config.toml
n_layer = 11
d_model = 320
n_experts = 32
experts_per_token = 2
d_expert = 288
d_shared_expert = 0
activation = "squared_relu"
moe_layers = [0, 2, 4, 6, 8, 10]
router_score = "softmax"
normalize_top_k = true
routed_scale = 1.0
balance_loss = 0.00652
balance_bias = false
init_std_router = 0.0397
lr_router = 0.00141
vocab_size = 32000
norm = "rmsnorm"
norm_eps = 1e-05
tie_embeddings = false
optimizer = "muon_variant"
lr = 0.00238
beta1 = 0.95
batch_tokens = [65536, 131072, 262144, 524288]
seq_len = 512
train_tokens = 564900000
steps = 2664
dataset = "wikipedia_en"
Below are experts of layer 6 (counted from 0) of a mixture-of-experts language model. Rows are named router (the router's row for the expert), up (a neuron's input weights, with its number) and show model dimensions 0-63. Each number is 500 + 50 x the weight over its row's rms, rounded and kept within 0 to 999. Numbers have three digits each.
After each expert's rows: a language model's description of what the expert responds to. This comes from a sample of Wikipedia text that the model never trained on.

# expert 8
router:471536490470416523578571485585389464372567606477580561400487511435494513503434415486516532394469478459439518505411439549478490522496486486553509510551518455521440486549446496473501566447493403
up5:553374492504512421485508528519513495641498506508488444511504527510495630560423520502537520522467559465510435601520587557460461458435533463467447393423541511615564476475585559528466508442539563
up6:490505512581411610559490502604470518475486443381504490563511503494495549537482421630441517552456426474485372528527541431437520498459524516560430506526465494561447497579458532496504491582563577
Line-ending punctuation

# expert 13
router:495531546435482571502443450546580505533440510398437549517425434419475450502495507517465555568467523593470511565468525531541583541592427421553528504562519586632529442440495533569613500533551466
up5:511510555541550445484459593447507525595481501470560521468521469535449473490406595473486446470602493469488530530465462535553511602506533493448497500499498391430483472489546515444460461491567433
up6:440481535529522469544406524435480538480501463468504614584480495561502421400442524418521532531494494420539485506459513404505458548536539420495536473525416511579446438505557577532472465525452465
Prepositions introducing titles

# expert 6
router:546410530543490471508538559513426435498511559449614495547475589526551540482553517410486422422536468486471450483540476459504538510539515496553397485533575466570498452484437503476553523539559471
up0:402356521583423585525472492498541590472560507509481505454475372616508517582473505523492569499589513550480522579534536507568508439611469447510450561528506488520482544462577537457500497505571545
up1:518485521502493459500537514466480501493470507461545455520563509490458461464462471493470429547483433566527532445522548473469460508507590498525526570514506552577443509453429531513458541547490457
Institution and nationality names

# expert 4
router:520469586490569507480512433462529474496483433533510494494392468548488463601512499448495547430487517472483597550497557394444521422582503482568572482524517509522550555507493601559623441543549516
up0:532549517415461457601527453502565521459572513551555515541482559512543462583590509484490479461556547535522525542520526480522487494468528575471524428448604540628497504555482460521511500457486532
up1:552565466482519510499556483567537528579473530425493509537513541446477505553602528528451487506495492526470509483491497531509539583508530470510473464562496434463521479498434590533511534444514477
Past participles after be

# expert 26
router:436460417578470581440493511511494545565511536532521481471571471539550475495433466522497448488462539493556463363543517541590541475542513476439475440521523484563578413455487523527450485467496529
up5:603586498433492524481510594466482602506550578472505407461514453421440505504593456560510579466540509568450613566475499576518523491472469557446507555538467493530431443536487509573549526553479486
up6:466588461570491494563402516411461588558499486377578510460466475546539560468504463559520518482496509489528460495503464464481499457524501466479500477459584558518536431385538508460537481587583597
Institution and place names

# expert 2
router:549509504404481465506534475441463540479439473479541508504566504531496542519554569510472547388555498402593396561462510596606505454463507478517493390452577578521566592513447511502452447564441567
up0:638526527445442452582559461550389490348464504540576415478514576476497364548487485476546496401455560438522439468469510545490443521536407533570485517503401436496552503536470560565441476552505615
up1:547592539473458492463488516505421586445452509528569469520576445510496598483543535579479452465555387460514432502447515399463456579456543456525486444517509526522457488573430600482481538453443478
Infobox field labels

# expert 10
router:507542485533533503472490555561469530475444451541476449590562430560461582514491543471535481430581494485480498464473511538496507518558491458460414469450495479487508599628625504476399507449546497
up0:564507565529569500543482478452533522484411475506402478516432445486538495484541424565483582565588480476398513508513533381461599552493531512490438462436506541497540559428563505476488474489557579
up1:564538528521597556461485514594534427472580492570537472475549615414432550479456478474531413542431588500492470490507472424550540463501484501555475425487512443455603592532562419524559518491528522
Foreign surname pieces

# expert 25
router:611449520519473468500610423517547378561521526549449428430556529495462545526525532469547458524462530520506522426551522341480510565537516507479401480412481407436520370479440479430552538492462459
up0:479438518552452460494468546408510441509423455519493494414533585503508488544522527514521478471545514396528542557540642479430507437477512497595464492564477477434496469630468471577463487436391493
up1:476501435459515409560435487480509494543554545470406504455534464426567463488380515481451444517606442471520496518524484501482516540564413504443475531543523427461548459491500587467584571506408445
Abstract and technical nouns

# expert 1
router:442561509455458522530445527569502485538451461461461535535481523448534446486532503534477565575522476474448481471493461493565487428575505473515490492498464556490547512489514530460511482543491462
up5:450497432552517501555477586416480493458466502533555453430564523650419484459455468473506525562528484430525520395598510529422509502517414508506367496501530492567388587490490527487604535516547478
up6:483449462538560512443404483513511498455505485455470372505544425544490425419530474487477575492469504515493524471477544478489445476547529530518465615591517485563490544489424545448483537552475524
List and clause joiners

# expert 22
router:509535567528487418491504533553529538497441459481440422503478567536457588501524473530528540561447487554452494471466541577518490466615517402475436423524602388521471537660546512481484526467498478
up0:494440452550416318504513539498506498544522447540501588414577489414481506544505480405431573471511480542499546449464531498505511424474477493422575503498505509500549527453489489511549485564446510
up1:508530516600443502506550427503509417532421553333526450581515510530471476530474480511413490615420506437448532562493608551504524569463496453490505504455540575574538462599496512462533465526453453
Given names in lists

# expert 15
router:516419562393483537512547432436524444519528493452472497493561507533533438493436448542411427506482513591462511422555546509608406509429498420416638472465524516548513526461600495517471579532417525
up5:326489543492498549464514394511453462531414529544524524543431418522521448438480493437523481614434508515506444433467461413552451530462517539438529523452447439509518470516404407453470471457465465
up6:499495426425451447515468522476541338527544600580447474469552429439515538456532470510554413584457457421522543492532464454541393600448501484465496478420506465485479531516544489478489487417486524
Infinitive to and modals

# expert 31
router:495410544536420482448503490516504547486468467478414508496556571569511504461492420529499434449537456428459544517542528533591514541395476501434485510536533472440515494469579591471471519522545550
up0:503496587499498449595547550490523415491576518450491536459479378446570547450476432557512482549540457489523650524419447512520583560522452559496454533458439559566504551615576566523451461490545545
up1:484522503492505419423503520469462627454443491434407502431467503533540459456480572497461537467530474477462574516522460523547514451515444558481470526419601526435513495480555524474376573542461514
Table headers and values